{"num_hidden_layers": 8, "n_experts": 128, "router_score": "sigmoid", "normalize_top_k": true, "routed_scale": 1.0, "vocab_size": 50257, "norm_eps": 1e-06, "beta1": 0.9, "max_steps": 14088, "dataset": "wikipedia_en"}
Below are experts of layer 5 (counted from 0) of a mixture-of-experts language model. Rows are named router (the router's row for the expert), up (a neuron's input weights, with its number), down (a neuron's output weights, with its number) and show model dimensions 96-191. Each number is 500 + 50 x the weight over its row's rms, rounded and kept within 0 to 999. Numbers have three digits each.
After each expert's rows: a language model's description of what the expert responds to; "comes before" lists some tokens at least twice as common just after its tokens as in all text. This comes from a sample of Wikipedia text that the model never trained on. Tokens count by the router's weight.

# expert 48
router:467432541494493541485525478467539572485474431504453495547504536523448471522505492534404426481465548459554517431447493540500459485468549490535436511457511519458423502449544514516530503478549512376517463595577532484551423527608561471508523523526541448524457433512421514522486541504518442490
up0:567447524535544432572504615411505473569508515469494411545447509553534547532579493479513499457498513453479482399533454480566582461446467490544547500479506513475552492518541445533550477518460521544457434537571551488490502511456499359548482542469536506562436525511514528499472503483507541461
down0:591512479546540459527470462471531482500563388506432494601440589549584531424504553564448460523478505514497554625388498476484462521546584494426553471474492562532416476457503465426552485477489544457492474576461510519559470565461492453534520480517528542500438423469443403571446560576478536502
up1:534479483448469423535520449594558471506461463434407480467474401472495486523450459583449455457481611500483556494490439438484539473528443578530444542475564491521418463536488520436585484526508390504480514492518559488494480501564504490461501476575446526493586440493381381508497414530405509392
down1:611590503505530484532488503532538486449433472521474453487533536455465567516593413472520446564522552454540471447485468469486517502521555495610489448464515452460581424505501525598588591547518478504508416564542483539552409488483480481564582586347462592530476504453508432501472438538500491576
up2:450533541526540417453457461439476497468509372420532498411502495441487529443448494533570514512512445561425524384459560537510532519500504422507505549440371406427507504427547372444510526538486487566515465535446585443546452511487477442507537464502402516497454508482436450591443485570478507501
down2:601472506500468465584514510563514467488642427420437539503554435544515497429592443467509544452506524533481497470442527525486548556506509463445551469485535590507517570418587496494540513475510495512474520580432614454493423580495451503497536400540477561495495520472510475470533556471478509497
up3:641492506538511523576501539586475536550481471452515483517488465485491459501549452486544476337501446375515486446531435474499452470541481545555611503450529442512554482457525499555537497455517425504592533475590546533554456507449484502538478529574475533540534478443430455533409508535531429525
down3:538534482569566436477482643468484613546572465516479521540544485474447553392502491473503442542523549478476435499490493441508469443504465530551512483397523548437538483558544411530460517436567453499450548530427523548639432492556438550457526579549489626485485503451424553532473493454556452538
up4:429453470522463565427447468492457482468441478471482493519471509490404547467459453534508476508452478529554492546537467506527499479440510530504462524462496545438436434387497448604505589523591588476432514580473540532571399447598458493433507502522479552530506453465467482431425525465368515484
down4:535468493545533487524447534570541460550402558549553484444524521475538548494546545524454552481528502445484536485492481551480548483565481529592486503615434555595536518452475475495630460547434475508385464481513487435506576455485561530465555510492518424473522442447543504495496488509455600579
up5:398533452377437518473550501574531422490491503483473513441524538515538418549462509525444489498500536441410529477523482503481469561526545479555417549499533531500504421493490516497565549607573444496508505481516498470542456572523589566512477483543488522426562468425384458443510563472484416574
down5:498537535489484415516401484463504479465451562511501489393508539567486522527448523492530507498523462466543445460452489630446485480419548485568553474510508457407473580506452534594542529528453490495491509544491524577688439504502487532518524436452533560603585606529498529449433502487497456557
up6:524428506598471533524520559469494590602436411463477477596473513508448431493492540531491488527411539457584493416518416492559511388436528521551493450508448461515463517518504558654552491404472519503500490551480489505518481461487466430539518490456499426529446521500513493491504553506525579590
down6:484450550561530503462484498599434564544556445417516495657501486453555546379455487466493413585457546513517579506480500441493545433511596551493501418412478467486442516584603484467460492393550529465511529525480562465547531521502437546441438526565461496464395485510447564533466502531499391504
up7:563451550457534491602424492505425489470512534555467477564439544521531461647539414569564478434546568487588553447480419588436507433450459539563532447511475532447448504352490475477582548548430473532511533511518460519503452614425495445401506481461507507487467511458494434579442483494576590469
down7:397465424424497559517499444468592504540575526507535424510515555574511544440431527439520594520458347494472495538537477547488521493463507471537478548496458504569412465566505481566507458522546479522486555428536479511574565542586502460490501466447559425508462552470488576469473476441448501493
up8:444468540456444566537503439512520454500471503617484489592567533488528487522482521624443523513507481463495551532484491597447433533500534459501430469504579500494501516430477537477563433542570501500596465506515439417561487538615518517478454505499455479466493528468521548470487528405566462536
down8:493523546476479465478534475499464446442442534472483451367500580562501465611491563402581485434525474568508462500508467561537485444458490513606548558568452543552514520483523527496507560570461543574449454581450461565590406422458488516512476446477524545539573520508473524463518541479428462551
up9:516510551501443532486577519546566540506532477458469468519492435479519444528469456554447444438411499417443568432523440365486502524561508525560474478482471451550587503489513580529575543507581380488521460506519580455535467544566475530537500482508563524522469498496447391453479543494448475518
down9:610537512513499404491530542520517559491450486467491430516526517492482526493506476491526438538537491451518464513488489465418481507521493493562585453427505553403523466579480434529476554464500488515552482436467425586584393444520474517509536610480462677556500615477485470506490440503523516521
Description: Auxiliaries and line breaks
comes before: "-", " been", " be", "|", " not", " a"

# expert 31
router:503531502542477473594508480483559501544339484515496488459508487513483530531465500481481412471451551480507449413457388567533475431533454472484522589524531522493504494463521517578588551488536518484463348507552461456462493529576535495561526525554495469483454453515442455539468505559543533595
up0:471444536521454537504518504439439597554487598467478501524485454580474501496526498501521515519499544519482442516584553550584490415499457496517457503472510501464428556458526482607418573622531479486440510443537523458517494532450472439548558560557494532506487443504461484490505504512470468472
down0:446510491455468578482524416548530548491544523521487442526458462439627498528512505528409525464465472384577561613441540342536433520517497544524509434526525449559513510546594501532483526486446472410587409534447536551446512527514490430456455507444510549521498533489444588419638505599506517455
up1:561438512554420547557485506517544542529471519490448610576427529504548475545476527527435437496463474431420446462462441536503425493481564470577465455487434476510607467471462455478432536529502454458528482515534576487512547628461588521516555544476456507456558486444425475405564542418520479411
down1:566490577575479456523532521473497449491521438479520569510438529557486511494489536490529499451526476557505552509466569533549456438513570597550455464561553497437557540451566455534520477436567491416562439542493523453536471518469530534507545436486541586591477467605482527451590449429558388531
up2:419494464464491468488540510489510472521487411525530484446459603524444510517423523505468471570509515517592487478483450393474510550538462488510398481506473564537534539496533489469518443549521471598444553490542522468493464529659528472449480484542471527516483484592568473574503526541541479514
down2:432497443512512500494493518591433431503541523526537530572528512471425469567517446462527485509523501498445519529501489523487419556546424437561547437485504510512557541478536491541436527534466453495531540460440412558465501522569551506453502500487458528487520515546490484513497515546549496496
up3:490504512431524476552513498506601491465603449510503553532540582479526549569419503436489551502593491491501407430482447429565506424475471466424482359581361526484526460470553490492542531455536500491448358488514517501375501519511406564510493556547555518496437476473429388550502532543543351557
down3:461480518543478459588520416510465464565562522454519468456512470489507502562466553507518563476560484503597441419447498512527459482531452409614524503528510423518512536414558467507515532483470497514537457500529430522521499452577509503510603506507433594465472467618470460550423411375469490461
up4:537536426507489537523565438402533499500456470526470472500489483574482486533421514552522460409471405514525654540529492522440578467466469505437443592466576498502457433525521453523528564483577478468519477525486469527514577519496397403530473509444479524545433545498452498426483439469416477515
down4:586537513508487418487399523463520401451533509483484530533448431467471516447490554529423555488574545568537461463480477496564542489579505485523550575490552444467487480492521474492490450511451499571533583522487436569537481414577490485511563449525513556498566507491536525558422515550452530434
up5:528463452497613468555517463556491561523427566519535410445448479469483522518445603482562525470515508529487460534432484577510598393511450463448564579466622513498469494522509551501537395399449571473478442550491477590475542465497440433490536502509488456514479474404453498601489447502487508522
down5:511519500535419538453469508522487417508505577508490530486557464465484458478566540446620520469543490509541481480440462540427621462620433513516567495421552472441497523496481434463478521510404483531575483603506417544571471492535540483469680519543503597416534448512553489467475435416454506492
up6:585475505369465562547492493549467545502514418507477488547578487526503498485497463533463384514513449525554479509535379503524459493467507474597492575416526508498414454461505586446547469443487474542484463552552491558589553478500559387477484476546498512532495499508506557478482445511471548500
down6:465420492556445515458587470466489446442507428555468414463370462528456456442566467483486389545443476444541553526504465556593475440505439519481492437458552571469511482528475556498460493540504389557533471506558522643498487521529508524497541417519522483438521439504547456565503563600465524576
up7:525442503492562464526538544498555494466475516465476491488458343517561567601558510516537563436555550525455525540436490511472509356521459492431546534500595459468470439477428507513464471511471504534398446593525440503550540527418397367500594444496433524488596508447460576476469540577477523539
down7:614418570566471447474434610497550457431501443486460545503477397590458558474594580519624469479575458493554508432517477523490624429553429553401477469436588547495518490458522455536504567545532489520490500449485497501504502483507422427571661470586482605422418525495635422449561482474504467603
up8:573479498593486525468451532560594452533460559469581471512503463524510558567469518618458469574569493570426397467557516536595526434475585506582496517559447500550389497436515543400544463505499482553390498450602495515436497456466431572422526498445562501523470502497498484512509461550454542520
down8:515435511539470539477519470596485507437443546580503546501449523519599551564568504447409474564431474507527491509520480428559576476428485501463464530481433506461543433429515548520558469579452434571538509626466492586511461533497530493460507403507511447532521458508488467507485476555471414541
up9:426524535432586494505537548506379494557497399477539478507540429525495466484455466534527469421467518519525460465468451499487464456417482502468373443469608524527544367478500574496533505514545482475480491486501521480532544540559568488579575501417473521483429417456452460527425636472633529481
down9:453524632556523495535447413525436491497530476520481562526586545476441455479597444530472444478477615392623469401418461520459460568569461441602492424478531514567463456560521516467562479461411398595488451561548426552537562475579540513542513470526449555524494607502498463590520564529451525527
Description: Plural common nouns
comes before: ",", ".", " of", " in", " and", ".\n\n"

# expert 55
router:461435495494471485533573522480582461487451489487417552529543498490476533565430593503470415426516456524526401420436490545499567450596501551499503507425510504493497435507547541546495508496464494465495439431549494368523469471491461504451528489554547363502489439528486521489576511521503559594
up0:489483485504512499545547501510532564505515577497551521578556599473451546540466558486531491516475525513498487412431541515549517329563418599453610428553445538522526511480530513567540534538472487435539454404462503508464485589422527529354522517513590433500418428427552440471565445403552498623
down0:439481477507444511579489491497536567503535496470535429488507483458465558467480490466576552493483425525489534512480433476495534545497422563503482461522518562562440488565482518505486634522517523511609541563473517472550529398533555502537518505570534516541478514491565579493492553559608429457
up1:449457602516505405552493347483607639541494479463478525514462495440420530517544509523421465527547599475484499460541529575552479547571452472497498554482552541451503534498580552541481499512574503451485555519581459483591559493403462481513525499498536454429493429459492552520479452562485508425
down1:493581506518564451330602417486493481497506545459497476513508519367505554510559472483529392529477434496533447562480499516474573550543536520465522553421449512485434486482535434524551528557483528534502532478529523453559519549496446541551544506500440435488517579443520516496538510572496478549
up2:498492490520511489495455601458612482482495573482461501459527499521497578557516508511472499468559469514467507463407527553474481405541440565399560493480527448510562438556535473530471480503523472474519477500493441463502546555468483571509485504443527466509504445525545449432503469418545483603
down2:493487472489413497607486476579447493475598503479466457495516431460423567391474573566519502495448506569446495491455564470602510466517468572500613440520529580472485482481565537537488498451571479400575585463497498410611538445532474520486489544550605465509447481499495421463534555472564429515
up3:431385592541490384522528401552520537513486458463467475485533490463476505444571514499513418599596488514542474536479451551614524435485502583456538430498448555457494493430517452505543535513559505426444484471490379493567584398414471466433515528470563464506486470473534440488479436447473502530
down3:550583546534546499420569462392550523501509524423596375503477496525502542527559424464615482517563501523521564488616461527465517567502561542422433562574473416389482534508483438447505544554453567474593534551460480482547547544491510492465547496513443412482573580483631431474457418516507494464
up4:414415558504448482545625418465544511404501530426533449495511525496455483486496520512445534528519446479444482583480504610507489503574539503507491537534510491548462507526550579451439484585456452497494560507515465422464471550535433474526568434498469576538528468443503565499477546398525520508
down4:510546452470472580448532479409554496550656543429480504545496567428475554482521458508563434482494478524500490406532491559443424530449498431474411526417477449574506457542523472574532519493444475501549529530455560519482555565518462498422496554510492503532587492481598444531446542401510514516
up5:481498467506546495560494511488530510518506569459467546496526497491557598572583543498481476558608525567451475481469519505477551468502535554410571463565561581551536449562427489527558506433496540451542530421508471467514634513494400491477578500530561476478487393524494486410572522509534491452
down5:543549509448388481489490462517488436461509468483486492567545445488443491487535595509520523577435483510515515488441521467537474446565377552488482463503544562448494511502558550559454425481487449494525586457497429462599440414499434479532483629522475525470554456414484551505550492430427569425
up6:491468438495464572421591485494512459528493539463524612485545522436488550553497474487513439365482449486508415437408524511549460341520500521494610530403432444525548442547444541475516497605440537562469417589444477529477414660461498486442507522449462491502486487432527480511523458414604513582
down6:419519517497526474472484447523509586535714573476468449468575503459491540421446464538475527516572522544560449532503457429550502542523443515505561500567507434516450478524515568485499546474507545500475580426535473516560600560495399451534537525599506537479515543504518527468571476439578431452
up7:509519468500496451446467490488585505521485517520384533491510478503587546520449510474484628423502499487494456510463483538451482477512494547412387524528539494392620365479565440528503478436457496438562547499501547525427490459544580513502497377488485436472530515550451635526472485465530472623
down7:578459473492371451483504541520547481463461514406566554485505495434404593565482490476435488512522479498422473493502479486404550491416515499435402584509525543571554490533486401503514467513487581435546524501512475612516437500547534498502519409420528501473562501572555509519433521454422547574
up8:440513467451485471638505515507556456456471528498444526454533495469399469512495543477453544501585624460491558415512493538486481516553480540487473522580567542536472500469565484501547484463509486486493539449551477452427534490504482492515571438549538544527443477417497540491467472395548514502
down8:468430430422467594495494519416536446532593637446455527541521552445537476482556446466508511492460499565484448498462441534504420486423569449502494508446498410549496506497482505514517494507513430519520450519472484638490481589568481529463443636503513523528541514467582511521456512428480560492
up9:514606467618504388467453451445587522502523495495460536590490500490502563549524506507553476501464466476515474490515530438526499458643533555485469512543507466415544579467574440491477530529452502457509490500484491381510394535457621556510532453496511450547515389398460516488491463564457421575
down9:486541471530596542523419497437528467558481607432528406503535464485499560408502385479512469484476514512504520483514499566445503541506451425445473502587531547597516494474572505488546514443491481477555559444526516547532420484510553481508512548553573468474501461548600532527412551599494453499
Description: Year endings
comes before: "–", " |", "th", ",", ".", "s"

# expert 32
router:527467547483523497560463539524606606517322559496490585523471434557507521501407583474466453431479475468431482433524444471517387529555534471537477544531548576527484476471491476503595526540556531461465453545522477468487442521543494518452600443532545463501471477558411506513434516539567554519
up0:527496524520490526628500490567499489490519495492495448492511477595496553462485491496463450544575552486459519514472431441537443497528494519473524423491490475556439505516550602425565400480496547643452426532525542479421448635560613491531481480465554388556558477524479449566472444463560468490
down0:414499396521448612434576438460405417502505437494467389562533496572386476457450523501456540553471505526534582598559548540584488451527381430465470526435509512541501549527463518493477435546443523604520464551396406493576455480446462498542395406547519506552475479545524470495561506422556450502
up1:486519602450486499450439547461490533468548502550449559527421501439516532483498476405374512540543540490586508529524440485540371438411524469378478437477517494517539424478501471495623520496444529465458493571479520470499500483483438483472543491550482551551507537483512560518571423438594490341
down1:539492504504487540515519582561362510421535526564477517473421499560449388425464489525498334442451461483640538463518470454454493515531514505563398548488532538511517450481492430508555508502548469449504438509507366563560500538537520523457597488460521482531478565464527461524425489469484509497
up2:511524565509445441471572536471613469450539495574506537462463589464440546449491424390476509493588525507556645578511533487448527467539467519511422464492535575533546450509575511495487492555542493503569504498462481514471480457513562526570517473461465586454523497558583482527503390496553498530
down2:528448563509455524488500526522415470515643505521531458421561466508485576511470544504571532524457460488486489506466523527446561551366508531447525564526530507445464485545522610519516453552557476562521574431529403465566457567446392524497442427496490433483649491434447528461469430537494542521
up3:540461453547497581500536520476506552493408503464466504524464511477500513466567446547526473472462531478541520494518373490442477512540422510540556565484542514513523396488478546478550501507469523445597494600520448459546515432470471392498457500578534463514487509585439627563484453431515522471
down3:503470475519470511423380548445480515448546452606489526523481522542595448470480488485455493644445516409547542462422586518487412440568450495450460483496477500523501488441522418488485504557522528498514579497523355560593438536564482537500453502506437518455513572517478457499483517542570586467
up4:472477496447497499461411550461546540525519555511459498516513515473501480509518460490492486374467481513472476500543551573491522456518546524582419544536468548523471460491390569538525583440445503480461445468526527469518509454547570430436567492555483462524390486427479427486436491585468404555
down4:444556432521501498510558413484549505528529515512495461569470553438596525485521466502664542597630463533497490605558505442622485484469475479579534539452552565494512599491503530522522496534531557499573510469535496507480492608451477541481537519526474526456490522546538540465522511498527473423
up5:463508518607479481576572515452474513552485521493436342447419431554508625429510483464516474431437473510435604503524485516508525538547528474519490449457621520513500534402528539575517435499617512489533490526526510463531625599430383474500511513508414543509527527563493507487419476425478486619
down5:557512529519452461476531514469469464510371448512516539507529483511547534455501502576456438502588503505552599492349475513463531403488495431516494493528495491494481560470493466515475484610429541494445490514451423411526455429511567526603490553506515542480505539608439569535585546495517473496
up6:593480473533464459464440603545506480549515501486544578489427583463418462616543516466434588430527577529527425457448468509574521440487498421516484427542565503462412535476455567469576645645473446464531582509574584466522395474456466434466530479588613520491432558521458491432565548371431527542
down6:422494493510476606429467468488536522530540546510482453470512622518588472450477500524419519562608485444502542514495509424536490575589460522502498572522540425523413498509448468474525496551482453449564463586448438596550489522525521493587435516541547562497532560465477445515491442469538561499
up7:438505486526486519470488579514541477460486494461509514472434417571466496479460560510575497511392473509489581519502454503408509510448450487489472602441547575517507405483544469547543494482548563537437571432555596462513345539666419516487504451513524554405490397580482431438467574486564493488
down7:484507515561469450527582495471496444514556523503482529352508478467608483529453544460563494426497522427512507564434525486461538575490493496528544533470545506531575552393580507509528527521523580536511541533530426584553470507487457563535520460495511605425510490476420505485482548551466458488
up8:558477527576569491575520578441538522556513493533469461448448442509483465545490492487444470465561461471576538429509507547479523440481500468417501555493556570479537505435506415617459537519571495545450463561425500459546478560516483526502513484603394547620510558585480424466484496516516482543
down8:595463501533478451585545507481459504485551521527495517460579435538538529542463483518398568484523527529528551541507451534453523529482516475541534519540436509496514509542543500425442523529486541475525392366484452483559542583520549493570497392492389478493508526430467505565544483419514476532
up9:476503589522513494449459443474573501519545465529426537487481579451539462559504562447552526443522460535551517525492514519529564506515505505480545457430567509472570452517511381505468529568519476519472549393461527557508479461589383526481571477537497544450539568523512538526469487484508547458
down9:477452496502552496594495475522453499557577534553565517496451447457469533600549503549505444508533457525506434491501498501499506493506508564449463466550467471420467538541475513540443477541549513437467566467495545460420420533409526546555545467450484451501541462486555466475535509557517349442
Description: Nouns after determiners
comes before: " of", ",", ".", ".\n\n", " to", " in"

# expert 21
router:473413524527419402521515517431546402515405455587523564463488507583526497616538503509417478512482555542501561431499477637541508412612619521497483447501514524373426427462520478523527496514483565469444421489502483391484481456520457537433531419480527459487468456443455501533519450457538513578
up0:552496544515490572532549576428497481569447418523514502477440591506422474565506564493403423507478317482483554461543426628627535488604592520507411515475453583487484455499413484474520512465499504573452447579546488525431524486483487595469498391532578478472420535452505532437515485440532484592
down0:512497488391551513566502485575552492513501432488504553536585477545444471584465530538495489569420528580455482555521457575596470465546517412494527498438538566546496498475519461410546439565544495490531466485499462558522471527488533493526605440449522489534501490543510552516438485448477515454
up1:540458482579433530572490438516533379433512486503587530583489474530484672553494485506485505395593486512460484517514512563491474513550490470456429434638559488528516412514491350486535473495550505433539515524436479547451515497494431453451492524517570498504451555588481427581457524402516421531
down1:469540476411536518473470534467534526525511518513500487505541539522455543528481552454582534342520414512525493529557491466482504506437609516542449517496588482522473584476493523591490372500498587537502515593565522556470587542438485412531479473515607574388459446492452499472495414369604468575
up2:384452486466465532454516495439472451527482491590449517351422522561436545618505435604508498505525456501522530422511537493524504493584604522444448487420518425509509488497559492528453538426407505472464482459492494484485449489519513537451478492442463445495517537495473418467500522519632407544
down2:419482524495509500541432538488494433484563462477546592448560500516555550537554461471496541525493497504474498443494478473511501478447532481524512489490509478570424486489559499484512496600588463532528509527506459541474569504535488526575405565423496453556549517509521456507526484493443486501
up3:504528514528554480546544503477478462492469520503507509506435479554544480567404492461597505515471445483519381402554434572520459515594541475553403505497541479546409503557506461563467449500517448518562445404611466379436437450491500524446570490533574448533580552501528470468585461577527467543
down3:550475566569495530456486500464425446452471475496504395553533497516560579505518480522524447511520536538436414574515526519567641468579504448509466476462434535430494440494445514460528576454525543563523504466497365601490483467502468551578458531536463502492518523479531492469482433452405432439
up4:473470491515515559494579496570544484403471499552495496560526483483478418565446548477480576455507472547569586484451420557518515562500554522485474534501574520462458484501540546648557504454507448515536467477500534503480485429513537417525526522541601534537598429506449447488486579637530422436
down4:595644594534486415519460531492482383425520481463455563417459515504509526567566504518471443523421445400462472585440490469488506521626550477459531434494509501459486521415539460508494486458490552396520527529537420485523477536459518484490448511482457585498480618426436540594566601582513533481
up5:492526619482592461569415436470474531448491572509545521517556558563551450451428385445481521497481432584429449538397479504554498428573509432537633537504491445506538475507634490499466579504519513444548461510475551473512483526517533538495443425561500507526406424544516525548400420434410526526
down5:496498537457468513466511538524511510419393481484519502582524453474520475479586490461479411408460419568514555409483524498587513459399476524513453551447457520533519507509505566396499508506410500601475517515496506515516606500540489548478573465600578484493512463567607502505570518471472427536
up6:522503542385454507524473429426319547502497421465431503499523435581564571586510422455467513506534508495465516492482521487476457472412474517504530536557438451462575482435507437547446493519582562516465519377439554579500564449448425500477535492449548464489517403535409497541351552489496459584
down6:559495503565512491583476507558461500453396550580464466501534531497434406465433496501411510497495374520478439505525570481486456488414464557507492546479568577517482418511436526448508469525634485499525517471476454467433462454520480526511567533603549472452424517521499454497530481523475463611
up7:599562421574458493541503501514571565537426506596547402481461475567463374588559475489491527534443494544484629461598551554454480525544464496490532518571515597431555538523502537608484536423534484515525488489470475458456393594517519556527504421475559521450481506505479469494486438446465552507
down7:492547460514525527397570453578466558546552523478568501514544452512486443412467521459500602497423488457503432530556536516452499590506450441466530465475554411555514396439501535476556430439376477467492518534553543412424557577516499468530558495504484480558579493458488486437529655480456613503
up8:547496532566495431517482432421494545469511468492463523579592549477511440530454512505527521539489458540500543528505506529569518408539487475538449427572470491501333526597438517600456449596462495505421432490486505470555473563567419522524530405525463436536430420434530488547586515531478516456
down8:511543468430499461494600456506546458423442481517427441482575507591475483502519540474419432474497430518483473565509608551498558480560448444423456525571633529503515533513493517493513477363481411518635540502621496467501533492588554516496561498462543479462492455469508533479501443497448536553
up9:490405573446496469470450513528524456411507433515551538457481524417497473482504551502494454497525510514479494503543483567511512510531486451546457560424505478570426538575446506494497484569451499567509454491497598528556451499507509451511487504512444470432486483559441458523517577592536512482
down9:466454549488503478493487447443507600548535508496580495522582535500570567508460519443530540499453468478535507485454471468513452539530557341519495498439397483422502596456462465466481500497545433566406496448510509495526549503624478568523473567501481453518577522580509515499412404473417576510
Description: Measurement unit abbreviations
comes before: " ", " (", ")", "00", ")\n", "^{"

# expert 62
router:544496580566386452499550540578449503451408519495467523457530558531488531580609516553559327431509502475598501425384409574551489482535508462440525558501573536429418433537574507475509591551514484495518424540521458517544482528533528427503542484497494522461482485517484573514623473570521523537
up0:487486457525414451563543483594542485444499491503441469345502508547479503538488390460439462516507511501436451424566523500454479524497490465533520501446483490530522373517460490557429467558504478515538505509446473543464553499488522489497492357513500548471443532435557516603495459603501611503
down0:507542445566472433498521511464479522506502525403519505435488532650484484489522553523410503486438476512509450384603489542496599567456490472532509490536470506439472628398479537495496442533487455467444481490396510490470406492534511438473543469451568456572479577556324488477522481531423555464
up1:458509460575436561546510423574487453522492484472454556455474526500446533475520425445493484415413436479495562512464420471466519476566506478398577486463395506557405494580503451550539552522530479484526442493452514501528492516597425558501511425490456516425456476527486477520449493497547568563
down1:539509552526554444535493483474506499535366542457508456490514563531446517520512549497517441521548563517470491502536404520458495590558498509556570490477474417481434449470571506547476528447534546468518496456558470531518488467466494524465558461524563536540466484457415482490537452484453521503
up2:504519528509452543529594641478490560577439421541442523453426536473524488552533533560434480467426489436530433473451480509454492493521543491554472479496555528508514450444543455553564565481541481463520458538468455491505545510480444457511489514427451515616460551575437532545509414524513511497
down2:528555527531551466566548489541436466469445444504568466478360566536524453536491550479429527571457543475452539612492469546477546491468522518496558552506508520530474532502503480489422466451524558590502483473530535514499536431505561662451523448513565567492524525456535541421485546540457449487
up3:454430409417476488463564419471573542512511539442459494613564474557433489519533478515542466535582540476421474389508511563522604504529544520509407429491530440471571511526454466486542586492485524528502470534516481442467502457513514505483481527548550433450479485502515483483468500497524546626
down3:473439521483532488468342510489534498557592513489550390491581511437466413494528520507530530518548517561474543443541524409487433503517378439592442486465544464437491470451498509449478586456552558452437504401543503463514457554537493546496449578507493480560497540490603462454422478532519446520
up4:515462492530481441521491542625560511509507544408527438512442520512593470506477461434484503492445484409474493535560485577472475502590444464603531597599433561485461552454513482471569568462433494521492502461523510553439545603541571517484496531472494503542425474571453363456370426609538535536
down4:458505488553547603528642508470462482462369420405511497476478499517495538541468527539627513507497449510459523524588500503592534521457397560542539542530586465511496511501509407514478524477555493537532538525519526504427545435530500526509523475536437537552459534513449496441492491433562519515
up5:506535571511581479448515579486511560546522492543487607442489507530481489511497588483441457472485479582564452491491529564525515605540539573368418568474525555456567452495496547412501353571469604363461489522514488485479521510511436564534465512504508523505447556474542554542528531490564630531
down5:490503542503483427504496474424639492437480452548535494428603523498594472494461480478487493610497475582512522566473535548471430521559491498477544568467491517474487454502485432598541480550446515453409482562510486587468500507592516547510531504467466545582620486465461506435519504537562492483
up6:474461541392443462440526430469441411457526558643397531502522518478505464586555529502509441539546468498437580516546580494535517470513399546522537547541482509451502457480491469446492493486473474517490493446467470526484503561501629537524541506620522509488406481460473470533572430632566476532
down6:410551495487537552496506424477515426626515512462544426383526461516464486436606522519550563473500455482424503538531527455456537548488470415437559486490499534455427507553497534578526524475450516524514565518454456480521520444471503505499416449616501411521544519439348453507438490498511454382
up7:508424582466497467557452517520479520466444440446519529528526494400450565584486510530524426455495563495513348532408468448491514450478569528486525549510574528554515450482530518519487460500531502495497480549506497457472537563480431468439448565568464518556540554407426524537482506513469579444
down7:512480542498508425539554462484526527527477433483401475464436503509510511569525507458526583499403565482512478583546429486535512490496486504501549456538484570531414447448594559511533498492571577562545532533455483483644509499487572597563469443515507601496451616466552514463496500581405481462
up8:462408455521459461515463537432550508493526528539505485508455514530501477612497475515448537443504598456483504490476438470535467544497474495550435586541545478518447443410464449502615599544426508482523464532529491500482557502419561484490505453462460486491425431611488447469424423503474505563
down8:432431485435599511444472508482570420552408450510490527486523463453541563469462498558617560610519501507414474493513489566536474577531476623517455474546523463579524528474410391537523425488554595551438529507443488468457523468472521566525574448537460461457456508485486484529545580406559482539
up9:550511539522483412434546380527534440530502547423605423511525505526522476548486428453554471531565543533481490490502515477488563508554523575473455544547566401506535496521465519428461547409428403517484506515548535476486488470561502472595530477494534467419410486514542427461532509553563558575
down9:474452491530472541472432508496555457531532530463497401442566492553494490542522554475586587532531587551404551498497476465542456518501493379478531515478544484488440475415442484479441622488566530507498460484513423434551446503558486566377476525577506461603528470502534480475475469564524523498
Description: Copular and auxiliary verbs
comes before: " a", "|", " was", " also", " an", " not"